Weights of a small mixture-of-experts language model, trained from scratch on English Wikipedia.
Size: 12 layers, width 192, vocabulary 2210, 44.8M parameters.
Experts: 96 experts in each of 12 layers, 96 GELU neurons an expert.
Training: a variant of Adam for the experts, 320M tokens.
Below are experts of layer 3 (counted from 0) of a mixture-of-experts language model. Rows are named router (the router's row for the expert), down (a neuron's output weights, with its number) and show model dimensions 0-191. Each number is 128 + 24 x the weight over its row's rms, rounded and kept within 0 to 255. Numbers have three digits each.
Before each expert's rows: a language model's description of what the expert responds to. This comes from a sample of Wikipedia text that the model never trained on.

# expert 29
It responds to: Scientific name endings. Word endings in taxonomic Latin, chemical and math text, such as -ae, -ius, -ene, -ides, plus table pipes and closing $.
router:090138119121186154126123108097140142105091140115188095136097146098123099107123080128151123064146116142085128131191117108137110179100139117158116154092102106116131150124129156111112127119121107151154160126117181150125110181097111102136152128129149133118161144141123122135111148142130138128102127149151133119102135127122107109110151141154089145158103137124109080138137096149109153154092095140081134092156136107108075104141112153139127167141136153142136153113150156104170133160144160127146116148147120114160162150154108139127115100132125132135119162108071088137118103140173114097
down3:139146097115123147159082127121106123123133148125112079125110102127180161144134147137118151122124100126122131121140150133156104159090162112137164151121102128087141146146118126153138087117144106130139103116134164136130116138113126098142143111097168154118124145124061095149110171141147175128160135108121137120112122140121127087131109157112127152093129108174110090092149099127136164093100141142106086199153118111129135131116100126085106074140106130153128104143142157168116141095164125109129107156158119095178140110144114156134120162111145110132125143082124147194159134124080160138
down4:084092096116124201152104138112085133106132129124123121134127111154138166187115154111137117097079126134104105131117133128074113120097178116144075125169138141083142121139129111137114093099101088147134117139131104156155152159145169120133144108117108121106137120112105157127125145130130140123193106140146157160155100123114092146139172120136111152111093122152137165114117125176117095122136132155132067130191126144166132155098135144121099128164130138087121147126112128164149149146117134141122112097128127134151125147138154159108110135105134111125129128081125098171131138185142100131
down5:107138123124145139162151120108142099137123121142142140072128106106150175131087167109143138114110130143113111109120098141111115159130165124126121087143128116135112153148126095152131147119144124151039135142155055102189121113170141141158128104142087111122156124141108156140131139137156133154156120098154147109171110167124124156113179109122094147122135127145125115128130143134110116141127090103113121166188127125145133106136125137112127163092142099091082172096135096101138124140091108139145132120089069158137157130163131169129132129105133114121134132122114102137170123103094165089
down6:131125158151092122143168111154147136151140102108101147129141127147096108107122142105131090160174132100126138161159100150077203148132124141122084129145141077147127066122138154129099133130124172169102139157106172113159157102132130144106101098104161097124136130167156131119115124086121102140106110143099128122138108120127119132155151102115163125123114087141136107126172127119112115174135122109127139071107180144098124115102133105128137122087124142129110162125170157108089146127133145153166128130121149120084119177119156136130091119151128105130144090171120154144129134109091126097

# expert 39
It responds to: Family and narrative words. Word pieces in biographical and plot prose, especially kinship nouns after his or her, such as mother, father, friend, wife.
router:141141132109176126122123130094148164112126157116112134096155156117124141158102136074178157143104130107114119135105101139112079139106110118119151113129113097112101097154138121093117153142169116099128087104173143113099133120116110113097165085122143129176157120136134194130149132131119150165114119150160111111111107133115105135164129134127161076117110150121143094142110134160158098140101119124124085108144126150131117161095132146114084124123139149137131130180166175135161114164161125077157108122120094074147146111157164099161136111150139179107125139093158125148114127122119153147
down3:124113109139139111123104137126138109136071139092135110182115129145096094108125135172112170113148133108153144104151107162135108130089151092164143152108147059105128118159124099106152101166104149133119114094098141111151133104150156123108122115140159129115131168158128171105106198139134138102126148081123146129113135120117090118133133141173115129105193126114117092128132103127132104126078180129119126150175132141101128140131084126188116133094124138124126131184154140135111128123133129126146120169129073080123142138121120094144113177095149123137086152136138147131127121132130154130
down4:111141139105125180077121151114123099087117095101096104120159110200096102211092109125155077101095111126127099133153142156152201129120117125164129135135090069143120120129115148144103116109135144107146149113149153150135159153115141148135110149131144099126114144108147124113133133124105145162110095133140125108135136143136110121127134133150160126119113105135143139153150128115106147092106133123163110111151164128081113136129141138135121156144107108102130141127107125143151127167115139155110094070172113119129146178125121104112114132125108133144136171110197125171128145095089117104
down5:142124107137106113174084155144150145142124152134130119147158145151105155124144117137107082161127144157089140136131124162145110139100142128115128139107125109112103117170124135121150133098123113140146116142174151163149120139114108105143144127132140104116102148126139122146074163130116131134160085136125105168126121195102053154131134124144150104178118097069095164170122061137127112129104125146143153143142133125142115109130144171099118140156117059141121136124129145080104094102101106076118119127170171119159174080130116146134121106133133131135098087150122106142126131126132145147
down6:113124138146109125129114141136130116147163103134125109095144127122157116141181112141101143148141121195116137135140151095104127132144091090128145138135184139169156143160156098137102104116100116126145107163131119135082118134130125144162128067138144126129149127133155103163092114149140141127134115102157115116167121134153119130159133088100151122160102103103127138086110096145136102102128098094129158159091129125085133139123111140083131137164123143137098142101141111189136160141109135150104097109141168113159106083151139110136088139125088144136172134138080097187104110140091181147

# expert 57
It responds to: Mid-word title pieces. Word pieces completing words in song, episode and album titles and names, such as Addic(ted), Wh(ite), Th(ales), a(way).
router:174120138119152112112110088174137157123101112112119142123122148156101120136115153111171135078093119142117101132143110160121167129132153154128140120119123086168117092121077181119092075149153130118124126153135143136142113147150123158128166102103122109139155135126100149109108138140172152174169120121139161083121135109150121108127124148129146122126109134097102123084144100143112066133145104112144112145125090175154142147093138104127146131133102116114123095153112127163095150068163171097173118084129133119108129124134127098125091130154140163106123078167147101141102133123128146164
down3:149144137161109115136152071119108088147142115132106129169150136133114124076113110104101140130121118111151151127081083118077119157126137171108122134094106110167134125122119105124123177124138156181133115093106103124165106139115121127120095132128122115134126170108176149161117162116118115059166161108155179104128091148085152168127135160114145126105149115164154118135103102136120077140157162148104142125123115121121168169098102172153107117116112086117128131157147143180090138118142139150153102143112112121130146149142135116139133115092181139125122126115111103107158120144106118128
down4:138117083111120111096167123171135177153135112151135094124125135151127128151110141147146133116138124143133116141165147124159142120109114123159141083076148139163152173062097120077130118156138126129158099129105140114124107109142123130116106089164116124128106128159142096157125110111124143123097183133141101103114154134150114086073176126145151149166160093148124124137121118092127105162122144112121133158113146115105109124144076144198144179157169089089171110115154133128158101129168133119102165150103095110110118108136154129125125096098127134155123124118112138142143118091120120116
down5:134165113125122144133102113138120125107125112137128087123099121152120137184074143144091144095099103157129124151124090095144129164161120099133152123136163123102119088102129129134109127167101127136125148087142120142139110137135149107149133129129155122126139113074153166128072117102141162112110103123107142134147111096153162146117117111070105108102149211128139120131147192159085081136112173138126096118121101175141131124129112089100169126139112158139118110123118134152129129146180103108155131140146136119129130138107131113149103140094135135134119165139176191110159139158117097120
down6:098123154132124113093156137081153116137135103138142103164142133149077115121121126155146178142126144142151118106157108135152119103108143112081135105108170140107120095170102115098159109120158118155118134118154128127166135132115091079131153124124132122161119099135127113121163114133131118120069143125098128130103141131155134099159055127144110147134135150133123133115138083125168150118142124127158137132123150130182095110113098100166111187137107129138135135120149097180148125100138130137166116134189087172152146096145145135119128120145094129139133094115079063178115123107134145131

# expert 3
It responds to: Institution name endings. Final words and word pieces of proper names of institutions, events and awards, such as Center, Cup, Award, Program, Medal, College.
router:123154112123161161138120138131124116108096116130125126108119126119145104144154139067099144109155100133152075106138108097120160163109136116145124117117085080144171124132125132120131145098152111159149160105142131078157093117148135108154130159113118172062142092114102180133170169134137132161148128128108165068112161114177130135123086149127138085145160101128179099094150143136150157113105153131091139114144159122127106148120106124121141133144110088137138099139124178144160133121129150099174085142154115122119106099114141118119105113166112156107140156111090157132102132130127133116
down4:144138094114150138121125115132146179140129127100089112138088135115154116172128159139177117102176091118116092095145124165103120161086101099090149131123131080131153138109154136097080151087124113105152114087127135132114161168138143122155143115131126105148103150100112130125111129097135155152132148152103127100139128117132105161093123124127127135136079115148117113139128129145141178079120122122114099129176129108116120140098086106085142120144175081136145154164132145131144139154146083102146093134094115126136152164105080160127153140134153151074121145121164134173115164140142162141
down5:132148132165167128165102149133114162153119095129132160119116091112168123145130156135158131106153133115161136089083134121128155151081120101140149127119105112164102167116074118194143098123132119128141123148154111121071186131107115132156152120156138103116127137132100108116140118095156136135095100166124117104164092131174102107122110099130089131127113147145150154134144149133159152155121093100107082129160111104094116170130124103104112117123164146122106143115157110161113113163165143145125123138117117118086144146137115149096112110133115127107137148125107128181087152098172116070
down6:097158084159118169116145102084115153083146152128130178166125095133137130101104134111159182142136172151101147126122110134122138129141145159126115128055107149133142108145130123161100139131111117119109082157168120137122158146189174124103104125161126160201111148105128123130109126141145150145100111111140120109093120136148126105118105143127134092103122122078151091135132117125121113132123134103112144105120128137112126172123138144127149129104081144174151127133131122131134070100169109147151090100118196123119112135149082099142121124111101155141124135165094148112100146128127139119
down7:170128138127132167101134109137118067141114114164100115128110122155173098120115128113077125130133147118160158118126124121135114099105141104148132089079145129071143088110126119143117124126106137110146135165107099096185126182118128137118095164103098096156139129180123109103136108098149151132136114104086168143087118147145130155101131163138116118077149104109110107126126139102136116121155152125109145122102124137114124136142141116149117138147159167144119114138113132145157115152146128127095130147094108172110101194127125179189150182146100130131103130103166122120147161091110147140

# expert 32
It responds to: Conjunctions and clause-level words. Connectives and content words before articles in prose, e.g. and, with, including, be, work, plus Location labels.
router:132108077160121144120142118114113109131105109133125085138168149160115143139103103136147157143088145101148159115166130107101157109118149127130127117114114134126080131173138096118111109130105136104103135146103109171157111149162079128110120145139157125131158156176130098144121124105115160133105146112156101190125129131124129135096126155142140162092118153074140127139142132121110182096108129113116118145104144129128160117159135069115153135098150119085129149151122108114111172132076145147155177122120151135141123134076115160094085147102137110166098091137159158125134090167167117103
down3:130100141117142149153124120159113133132130095147134165130153142077159103156129150170152132143146105153100127112144159096143107132093076086127145170145084147115100129157092128144124141086132151128140139107130115088156096158157153112128136107109150103094112129098150151132127145145137118141118143131090105115119092122101131155092119103127152158126121105139083150152150104106129103107122112093101149174134122104139115133098120138131136184155148100124101127121150120145155115153137115114189112114091146119080138207130121136129151168101141151090167140117183097155135094085130129115
down4:138123059104118156156108178148133118161174117140141093097108091159139134149148154107165152155132135167125131112093122124118089141092103137118129176103126131146121156130123129117116120079130130161098141171118134137121101157133103078134100138131125134109150103139124110103119136125133171124115112131147163128103134124104135125055118116151104147105158126118113135083147142124154136116104090121158102157114108149138116107174153116120147132127147115123121159145139107075140142091149142137085084134152085179162087165127128128150117189112148116129134115096176133106129151120152164153
down5:142144111130117111172133163118114104159155112140088179140123101145171138180162126118164136135159121172116130097133138105089142143132124115095113108133074151118095142135103150110116109133093091147148060153114133137128135162141141107113130146153106077152106093110078097115103138110140153120117128136145116125142081143146155162102150143165136180129139082150100122124148090110158159086107143076100142112173104145164106099112138137141138127152174134141120163092124128110136122119151085139146124109097128118102169120111116116104096133136151129153102117098143136112154148127148154139
down6:105150103129112161111116107095125120163134129152113114117132105133144130106120164125147154107172123152120126127148169076113118152131113124121118083124165172160156201121112087153112144104128154087158123164143110136108133094180140088101133151154084143145132110151160072091152134113154132182115108127147182128121089115149107135120122144146116138102114130159122143137148109104163090155111148137143159124141129135129120159143125085121173112104107098098171101122133114124122091096115080180154091139119135126098140149109145091120139121101172110124151107111127123117153113122137106103

# expert 42
It responds to: Brackets, LaTeX, word starts. Opening brackets and LaTeX pieces like ( [ ^{ \, plus single lowercase letters beginning words, e.g. l in lengthened.
router:115147130127131097126177174121140118147132159139126068126101136086071150135106098122136165144129124113081159105149132138136111170096107138110115164149169168109103106116114117105137133139113141132117165114131133158123133164089071148109101117116190085153110114126121115140123118105149104098126108104141120137165158138094130157145117152164128112118126099153095135098125138089111132118152160181138150131134111124135119126148154146120081120173133119103141132144102141149104128158130139107164112091155059117110154120170150118110113101106132077143133120116154137152120087166124128086
down2:144112098126160144107123114107145110110084119149147130110161102138108147139109106156115118166143091123158129108142119156125104122136152127122126109096125125123130136142125114134108112136169150103113100174119159112089123115183103129119139140147159122128152122124100138089095101104100175127139192138144097119124110126130129119116153139116135117094150144127179106146123155132159161120105114115159079139107157093143127152133067142124130136100168129119164130157119164089126112089161122130158141144071112103132128136138126125133160099146108159151158139152136137004122148166129123129
down3:116128093114130117096141166158152104136157102107090106121157123132104094143143160108117130156104169109105139111135126146126110124131072141102089148083113157116089100088156163127122095137101165133143158124148135147162148126095111151160176130152123117075142109126152098121159128113121132087116140141129172116117115110145055117148144131145128087110166100154143148123135142151143152127093107125145160127160115133096131133102124154086142155130097118125149132101115163111136134161161121093133123155105144119148159119118103145155138130147104073126134153123114136205166116159142075129
down4:106118094130160137140136142095135134136110165133105094126128141135164119115118130074113147152122143135132150165151150138127103156125097114124105132163099129135125162122087134124169142128102120104131123091089141132135120140156135162136105138131161108145125189137122127127118166096107175139117108151140090157133082161136130115128155137121152141112071138131132109135120132121109183174110160103115100127132139114122079127152090087092114122107131122095157109127121138151123138137107144100136112141143004148163175142135138127096119134112077105140145122105169094119128166137132147117
down5:129109102127134108116080156146139113100143124127118121123122129111093114154095144119089119158138135155119112107145076140114153115139113145159086134110122090141134147145101174152135106136150122134098141165124171143098150115126154159083193099157133136139128133103120163135117151124154103128113172168156125101140091158158158103094175131139098109136118124122145140095124129157180125105079124112159148142129171091157134116119104129176134131143121152098116145109125118094129147113153087085141100109129169080138128063103128126120126132163134127102102117143119126048124126152142135131

# expert 31
It responds to: Verb-stem middles. Middle pieces of Latinate verbs and nouns after prefixes like pro, cont, inv, such as duc in producing, ach in approach.
router:086119106154194136159152157115139087111113134121156094077128181122101116130141106079123129133105150089142100137146093112136126127102111110123100112127085129101106121160149149115137121099154124097133123127135160137145111143153094119112181136119184118105141131111118190159123170132120107107133132114165159094114112120082130148138117124139088102138098121133161105153149125125139181111150107111083136076139166107113104103128120156158125138144116098147128156151145121130180114173129166101157126130136111097157139088140113123142130088121156159166105134119130119134154152154158109123
down7:076120106144163104113137149111150111163130152085153145105130163164112148134142154125118122146161123149140119163106110113162064143087108120111114101155133080149084069124104134123117106135133143081132111127138129217097098125148184114123131112094098152167130124144127094124164147142095140090155111123154171149152172136146085138131102107146118160108101146131138141122135130104128132126131119108119139093122127155142099137114115101138130156093149119165107127122117094138127154126172111105096166138176113104131101117158120118115118166142117116111123150153138125116129145121124182164
down8:090106095119130148174108124101092121144130105131159128143167139114086116132107115113116128182119149143123140129119114124181142177087143106124128159148111143124099156111117159129130091082149136081116157165085148135136131103122128099151170132120160099124059150099109102136106132155105132133117149141153139068132136126127130111177142112137118149164118120110153118102131135157119151163118123096128123128155141126109123144133089136073099157114146131136130105106155151133149165158118140115130143218139165107127157177132112111098101117120077142117128139127135137155149119143128103086
down9:094092114114133205151106145119163144098129112126131142158143155087126142076102120127115176133116133137105141138090127122095163140103166097122138119157119136103132116118133136149152142154141159122157088120175116082122089113131082100138152134115100099144178149149132119192129108129119120115130126133125136125084093134174171142105159161125124120110070133132126159109120126145111117148106152128107083096157132102138148110149155123098109160088104088123183142116151126165097125127126130145145101098084152124118139127151143126141108120141179138102149119135124080155123152142147133114
down10:127080166124129158117174102139126123149152142179139110152121148131086100139078107114121124066155151109144157125105135114172126103140127119154088087124177140092148114140152132158157168134106156147126114125097110127112171150084140147155113154123141144138100128133094125075138114098111147105114122148102135153112067115142145187167128115141128136095114137119088134151110148144105118119118142182096121158160129130129128151140152128150143133124113131110171099132111125145139132197085118118079090117131122104103118145093158150126125117134166124109118149099124099163131101129117149139

# expert 45
It responds to: Country and nationality stems. Beginnings of country and nationality names such as Russ(ian), Bel(arus), Geor(gia), Nor, Aust, plus prepositions like as, under, with.
router:120122148101099194087149113140109144128125101126138170112142119114123070112164139122154166122167103147106136161128140100151118149104124114132088162104145095095106131134163139098130121129107125152144125127122129140147138139106157089147126122159100158124161135139154106139176160126107115113106130118141139139120136092163119162086125128188164187149078169136127143127117095132125152149118128133082138166147088126122104146091108088131153098117155172111146118126087090124136178096161174121124118114110155134144116121100149124109095154136113119133126102111141080137105095089133111143
down0:121127137135147147109149077116098130169163079132114145152131166144125119138159115137117096109136113088115137130123129151122162116165107132133103154112174159139131151088141113146124174128113133093125146123157110139121202118138114125124108110183166146142116153095132134113133129102136095147148114134124108121142166150174136115116141145147125150084108090118095129111082108193120111108156127115118148113127088154106083122086129104084133085142156170100171158147123101114096119141139107088164117141142105090101158131127144138139132133107115154167149142161155120108095113144080113111
down1:136108164160139096104173151113124089117119090128135155125143118119138178076111080140099103096127134123169142179126129103136134122124144162159108147150124111117129135107116127099111132149098122135151154148183120124097113163116123117134136113125147128097125154140144114145122133143099125149121164154127119143109102148150122105076105159077126171163084157085179148110118142112109097096139163160135134137117110114118127128128153105121158118133139146119097124120143153139094160159133143103145158124088147114102145129147092169096092112117167129109157130134154133021133115131148124113
down2:142119138112104110139163132127107131097099135095075128124118105118113111093144111109147128133131135122096127099094132139129141159123139120130149114116134137103136139115154103184099154159105114111129111153126091147145148129144149151130129132198113130133161130135123090142164139142145124148129166093099120133127177157118152189130155121151112141129186120124110149149118115182129160166161167119089109075090126151115121150119123148071121111144087133106114104135120140106129105127145118124134138110099083114089131136120141119175146127105099145192147107181123104096135078188138121099
down3:131128145124114119085140149128097144087087133179112134141182141119114120129107138109084152162141131148120168152148121124092151155124136153123137132133133131140103101135140120144145125121122164105138127108190086121145145128132134075120110129117137099139155145150151095092099138108111154166115145111112147133124094100159157119091118160079152178106077120086125159142121148110128131138149135118122125102094104120096128164145146101106226135137149138098115143131100142103099135119158134106145138129168126103134143130151136135166127128104118155144068137161097127121067140148127148091

# expert 55
It responds to: Foreign names, result endings. Non-ASCII byte pieces and endings of foreign surnames, plus result-table words like unanimous, punches, children in infoboxes.
router:104092135124160105128121147106092137114120129135148107136156087080127079100135115117155099127166165144122126140174163109115189149122162141140130135156132082106155143108112130137088127128140142102151147138176110120148105151162143092127114088114077150106134141128157133135132152164143133133120164117157158131131138119178097098138113146149131123131147126118096116103090145112098145174101124144063195142154114106111101134080127137127134083097134139140151085080114101132142133111153152153140093144140161103140112122117117100119114143160144156128115088142083110099106154147135122136
down0:135134131102124121143142108129151100162134177137120133129129101135114116176146162125136087138114126130166152121140135144168149127101160136139181115162172169117186147102149106110128124136113100097134135124172135115107084157127113104121138114111126069120159129124135134141135149139142095163132144123147144097113112113114126157116105106094118152132086154182130118086093130097133085088188080133121103083112092137131138109100113095145094116112113161143095112103129145090134149155130126120116122138131133102119170141132175194115141145117103130137093123150116097084173144159118111119
down1:146122120144053137094104147142098113138136154083136153112113110111084148137098109123121152137146159125160142135053112084131130130109122112115166093143137136116145153090149057090087116162166129104159106127153156113149168112157119129174127124151113120131122179141117109157158138182130122135145141151131125173128100110141145107090103139120147123132096130130119143087143179168112084130146139102114141109148137100142137128082146135143114088152108156114147085150157139139137150104129135083149121122098110118095095145129143118124127088152137154097131126160117123143145152143140136117
down2:179097140140091137117135106156102125115109174095131097147091202121101126118100124110101154148122122161115150078147127119129100103146106114138108133121157130121168154157134162107123178176175147145131118109127125118111125153185103116168110072133101143143128122155124114094130119126119112133139117142156097159123103154120133139062156103099116110121116139142109134124103102137131121118124134169128181129120121103125105122141128123136184118110093102132152120129092147136121103144140146140173113126081118152118088161112125116169161140129164102121149115115124084165072147145109146147
down3:129178138157146125118120170130137116114141126106110185078150168078126117193102125117157152152162140143128115092100118080164118125155158111106116141139140114098119141156095137110158150126126092108121172107080157142116166093103153149131161118111135128143102084102158121121128098139128127120121103152163134154147097089130103117141145105178124114189119121109116158143131140145134103107095096127143138124123107132128093139136162144150139126145132097134114132098128139101137153124115141086159154146142118135113172134135144112120054126124105089159143137089081090135118116098158136117

# expert 34
It responds to: Foreign names, word interiors. Interior pieces of long words and foreign names, such as infra-stru-cture, manuf-act-urer and Hav-ana, plus initials and accented bytes.
router:144155144124160176084138163133075143107117121133149127181140144101133104127143124088132144104144121139118109150149126111118169139100147103136098118086159146148151174167116121085140112118126104145150144098112119100129124093142112077141085103112103126125155130120190142135126150134158161147140108135192164113123129130170143105140126148162160137131157125099164159091141132131107134132118151126078153144103115113084122121132111142123159122147145134081106143118113167152105136100138191119129085149104137116155112129100135144112089135124141142092104096093081094128118123102168140117
down0:124135101145114133142132178148142138193106111119132060126113144140161135132127150124101113130119123120158130154166108127129075113127110135120084135155155109135103153155106123165101132175142080154145118179128148124160144138108126127091096109144132146087165115095111068113156110101126171124134108163129123064164107128154139095145119127111134157158114113120134117123140071101166149112129135153087130147142088124147149104078130134134132161129156133150149124106142173112099131091122102121141153159142156126151120102127122113146120157153054107109152129108098115144116122139129128139
down1:113121146141129126097091125079118102150099148067168092151142142111097138104133116147135111139124122170131145150126140141143103159132109134136134131114157167106167155128159092080111151113125082079170141168083154142130135158169150127123123113075139130124095154136127114146113171119136153132101117090149141075142122154140100129137158127126125095085116087136119116153128121116085159160132127108178118138152131110105095134111125099103134099131141148130164127159142147096116143155114129112157131182155104096185131115129088161148134126100152137141142170126126110136136152102073136124
down2:136115113163117109142093135079123112104165152134136170140086148144136120160134108151152101182150098168146102106122164171153137174156143135114133101113138120108119136130109123145141143117108085104132112164134112126105144125146152085141133150138147100139127136135142152134082110088125157144136130146143128128108114112147103142111153121142105128066112139150086123118115142168167119144072122115134118129130101151120086138116101153107136083128119108125128160137184101113128100127138061146157125158162123123169193148095139097108117147082124121092073140093098123164125119145106124119
down3:159135141210105132106070125115140130141115085120135153124155152116153128097150115076150171194133143113101089123131135100188101159119113146123091132114153167131102123128095102130129123166177139110127085133112113097124116144136111074140131098133090150150135102152109088141163119136144098117113141159158135099155133150129138153114123150116168146130120104156127127138129120138145126151163168107130155158074110108150131149120150124129132131126137110151155092124100127139140173082121110148086121128127125159146090126109177089166101113135130132109153125147122102137086110134124140123

# expert 5
It responds to: Mid/final word pieces. Closing pieces of ordinary English words, often plural or noun endings, such as tro-ops, polic-y, enquir-ies, effect-s.
router:131112093138176167166156163116109124093100101169134115142126132086119116155120127076082117134148090144104110171138124084133146168107148125126139128138124090112148141128113125101096136141104106115138124124162131120120121154160110117119129124132099150122168127128116173158155171134133148150154127173147150086114111141148110161096115183113104106128097101146117104092125133120160172135133137104122137136173131103157111138082149143137121076119142117140139105092149157093149096106161176106158113126106110130118159131138131105113114107087160111103095121163130096148105192147153132148
down6:159141114081171153092122154128076134109170156125097127141115142176140119148104085138122102124112122128122103111163127125098151161128090097121091124117143133099157083126162132091126148112099167114135124104120135183170127107138104146125170097085121116112152108158089135146120137120129115090157113135139134102118132137141140138135150109174109127124098113178136169093130160142134118140135165081108151170134145141152094150139096137085137119173138121129143130138148105160123093139094128145130070138128116170141133148134125153070099121137127154112096135156123115134125151171173145099
down7:144126166158142144126156114146155130094089142152141127122141113084128152148117116122100135096116124116131116160156143054092136119135127163153172160071151112152119134107128113144097134153095141145124090122107115165115157113160142159126136145078151148115141138102091108132138144151134088145120150100119126106098160159139149103073101182103148150151116115117121108164109143144066115128142168137133117123101125097143129134119185132134121104127101166118122094138150111169158099184084166137172138124119113097120106109129104162139151119104145073119119120146110128143124133126101120147
down8:146116115108114115141140147145111099172166134106138103107096155116123108125136106121108152121141155105159102135128100124181139141140106147110091119105100166163079155131160112178176120130130158137119095128095156122120108096143109148130130124113171110129126099140145120128151113121126130136123137133121125094133182131125098142112141152158103069134113159139145090136124126140140145089106119107110139122156086131090093157136110072114180183093165111129152107108103170173135112119141087136136154094120084114113135136172173111173135119130129140167143144118067152120141123145129144156
down9:104128151083171175098141135143128095088170165118126136144100121186126154126132104106149147100130123158118088138132100109109145095083100117125128150100158158080160116149166140115119164136142152070112095097110141103157059129134190134118109140070117124134142121107120145112133113117127117140128116137108140145134157151153122096115129136169186087093161116142113090131110160149107109143128144129113116110127154126143091123166122131169105140151098138126131142140142147180118141119104169144102165111150150133130111108109146133138102085133127143111137109090120107148156150116141145157

# expert 10
It responds to: Personal name endings. Middle and final word pieces of personal names and surnames, such as Johnn-y, Henah-an, Mar-ion and Mc-, after first names like John.
router:147125081127135145106121128169098134134153145154148124142151150120140143081141149138132116111081140135112070144120145127128138139127141143164132153099100146152116176133098087093091110112143106097121138114159109170157115105172141091166113131106119119162103137138121160142137086135119149143099113105171147168144151109161120153106133147141130176125138163143125149097149129117103113143126157078081133143118115087114148094142107101119117091126153113093101116078146105146122138089153181139136084106135135126146144124132146153121079133098172160108118087163115136097160142093126112097
down2:136128144172128163098115104171154119122102113145098114113143115143077113164108170108111135107150092151142169156127090158166099113109129139156115168134105104135142123125133130113157160107123084140138130096130084114096148146136169118136132104134140134143138137127157117131137166091120102128121167113135176125156105090101185112121116117101087157100111155158144133121135113100125162165147093093131123107105150126130095122103126130112139095128083120139143184132113154113122096139119177124142082134103117109156132106136118154160106178106114131129138098135164129218120112134121119119
down3:142173146186093114080122131132158112057108143095164098170123135102113150111096154115102126127145131158165105135148159063149093108114142141161124149117116148110096081121111106121116131091149113141097091150149153119123139126142114119109097126142171124096123156117164107115132135117118100110123169126139152146159145126120168131084158123122117152148121146144119111124109174170141117151139186128138129154123174150131130138116142115131156165133121110123128135116145126103184146118137098133121109136117110137104156105108119102163155140098153149132068109137139105084112095085122155093
down4:126122125116134125147098101173146124163094098133133128101134122114125106116099117148132142118109140124147134105127105144097140082110147139115115136149059159098116147136134133138122149129108090125163140107159127135140176100151127096118118167113131127113202129141157151120144136144115143141157130139189163141127104115136154100153112112168074073106146151118170159134160141184135122105134139113096119110114162094137081134145124123130078123107124117129127118128110134141095111081102169107132142098122090144147139143140143150157104088166100078158158113130122131149117094174096167152
down5:149122136101147134112142102159116183129102148091106118106138133142120136116163138150142122154131140122128121137116122132157111090134105141118129128115144080184156154144159105139118132152092106123115130123115123177145150101168121102113187096137107115152173164125119103124137112121130122131112116088145102107150136161097113159119149141134145133101164143171123102100139118108087143103121105126121132112168100137086086105123051097134109107123116179164143136129152152081087126127155152136161110092096105115172109107167155100140144136096111155109117151116120148136150120166089125185

# expert 7
It responds to: Proper-name continuations, table pipes. Pieces inside institutional names and table cells, such as Reg in National Register, War, Army, Church, plus pipes and parentheses.
router:108145124133127175184119127120119106154134115141130132119117153126139059173139121080120104105172110110130082109131145134137157117114126097148122102106138155153159175159140144170136157077164102166144156114155106071120138142126148127148139139161130119092121112109125144122189137139133116149128129119137142075109153165109091146162115105119108136129126109119149125133140078122201156127115137106096126102134199131095106112129103153114151111148089113139123113140107145117127124164068121137121087163169110121163110112121132113122162160136115133104098121114137144131120116129110127154
down1:136093085112111114161125140078073127146164119089060135126121091136158130146136121118121081144154203133131135171104150151070124142149151151146160117127095137094125138164150115172135115096130101172091145177131111156150115134147125123105113131158107122096108105124119108119107145135156155123170147133152129104123107114131142077129170120108114120120140071142137129122150115148179139136117154080138121132161150126155117153125108136115121129145136131125086133136135137136120172113143124137125117118121097127125144149100113126121148167134106087167084114102134130086176113156104106106
down2:138111142167092150091143159128081096136119166088157123180138164138142132136128158106139171113129124136154135146136137109157086127101095108122159172146128109110132102106139111069121123126123143136124101111119128112117108138108112115135125131112140132124111134166136156109128144127122128113121159127131128138099110073115151137067156188104139161096120075189097142130102112139153156143137138139093173181137117144127171119141115162190108079122089102149114125142165129155117132125117095128148090111092110119116124177095155157140104100114134127141109138119124121095118147152119162113
down3:149159107123079126140125120128140111078126115089153140136137134133122122153152113162156133176123184092113125159135140124135129105119110144166134127137136099134090125145125136097096122131092126130127120105130115142111076143140136130161115117082151132112138138166148146089065151152094161111125123189146096118124165130184132101123155110199098150125148153117107110145154145147112116152078129113109127129118123131118128155102120128128105122095183134203103132076116112158101110119122177126130142160144122094130127116123126131154158135120173115130141134131105122088095146103089139090
down4:129089173133089130132131137164101106106117134118155086117119158042102122156168100156121155122096136106132146127124133109154134114119110149148122127095154071156107141158105116182079119131148122154155140089132121130125114120130130154155160135118133141122133116124131142093097095150143117079142169176145131166153134127125068094164144130139121138135130151137113109155153146142096109128090104117152135105123155098106106176128150142113092089184137164135096155101108126135121084140135135130159143132125142140106124115151136132187124172151127116099105116124118100098132160100151127114

# expert 35
It responds to: Name and word starts. Opening pieces of personal and place names and accented letters, such as William, Jos, San, í, ó, plus cre-w, deb-ut.
router:147108112125110096097160166173084178140135130144102131146096109102136094105107155126126169143157162127087114161129130157157169121133139106127133117104172136156147127171098123135112107109128128141135106078119120107105151112119169094135113127099104114113121152109147168085114122104125106119122126145141170102157134140169102145185122123158161146125118137129102156094142117098156152143148123149113180144159105135122094151093114099151116110098129122119149094090126097146108114131163181140119081123121133128133091130112174151152099142161119101071123106119102101132103129169116147146
down0:187134135111175112109106117147128111107114124117064145122145154119152156159083142150100135121134157120103145122116116093166137143159116126123098128120079167107124132142114140155141111142124113132157114107096121153122075119096088167129124130141165120146115117178063138127143153133086106141142160160092134153128121132093129126132121159112129149138102113143094134151107137119149140140123139166166079109100107098127131107139184127125135108193148073078129142114131166142096102126129132163083140142134162161109086128115130142133105135150138140115110098134142095173127107124122165136
down1:119118105143129130148104129112153097143152168132108111110133144129182118129130120101146101149132109119137122126135125126113167153128100091086115181163123067104174111124140115112173064112168078109085113138148132156146167106112114125147108152104102086128150129094093105126098126113141097121133130173156134105114164119124149150094145168143079136124117144127137115087136133142163117189089140075100125101132158135127110135129127141151101155149123137138149090114126142135108152118114154118116115130130148101131127171117134132183118172132179141172084109112146142154111132109148116121
down2:157082102123152122129165152130070131111151166106096138130097143118152115106136147136102143107133114122134102117136093159156145137153127101082134151148130113124109095148117093148148101163124083167122144113133140120142138104100117114132097156095129114104158138158132138137094147155127111127163122187154162115166147109151094121157114109132138185102089130147144151140180122099143130133156111140145154123099083122119051168126132101097096093122126162139139093110114112151103145132163151136127121144165158139157108123133148135123089133163129085128138102143150105130126105118072177134
down3:099136117110133129127088133148130140108148112115136116157127152120164125123158178106101109134161114109134102124180154160112158122107156148142148102117108120129150147160122129099107147137085122175120103145144094088132101097128131122139156115160169132114123139092144156134113130133132168135116124105087090106119094161159131102081084140157134157086089096117155110128119164126097119118109164160108086113163126099125135122127169108109131092104144135137086151108112101139116118146133153119186150130127144085143155121119086143103107142114179139141163149165103137189068122150129131114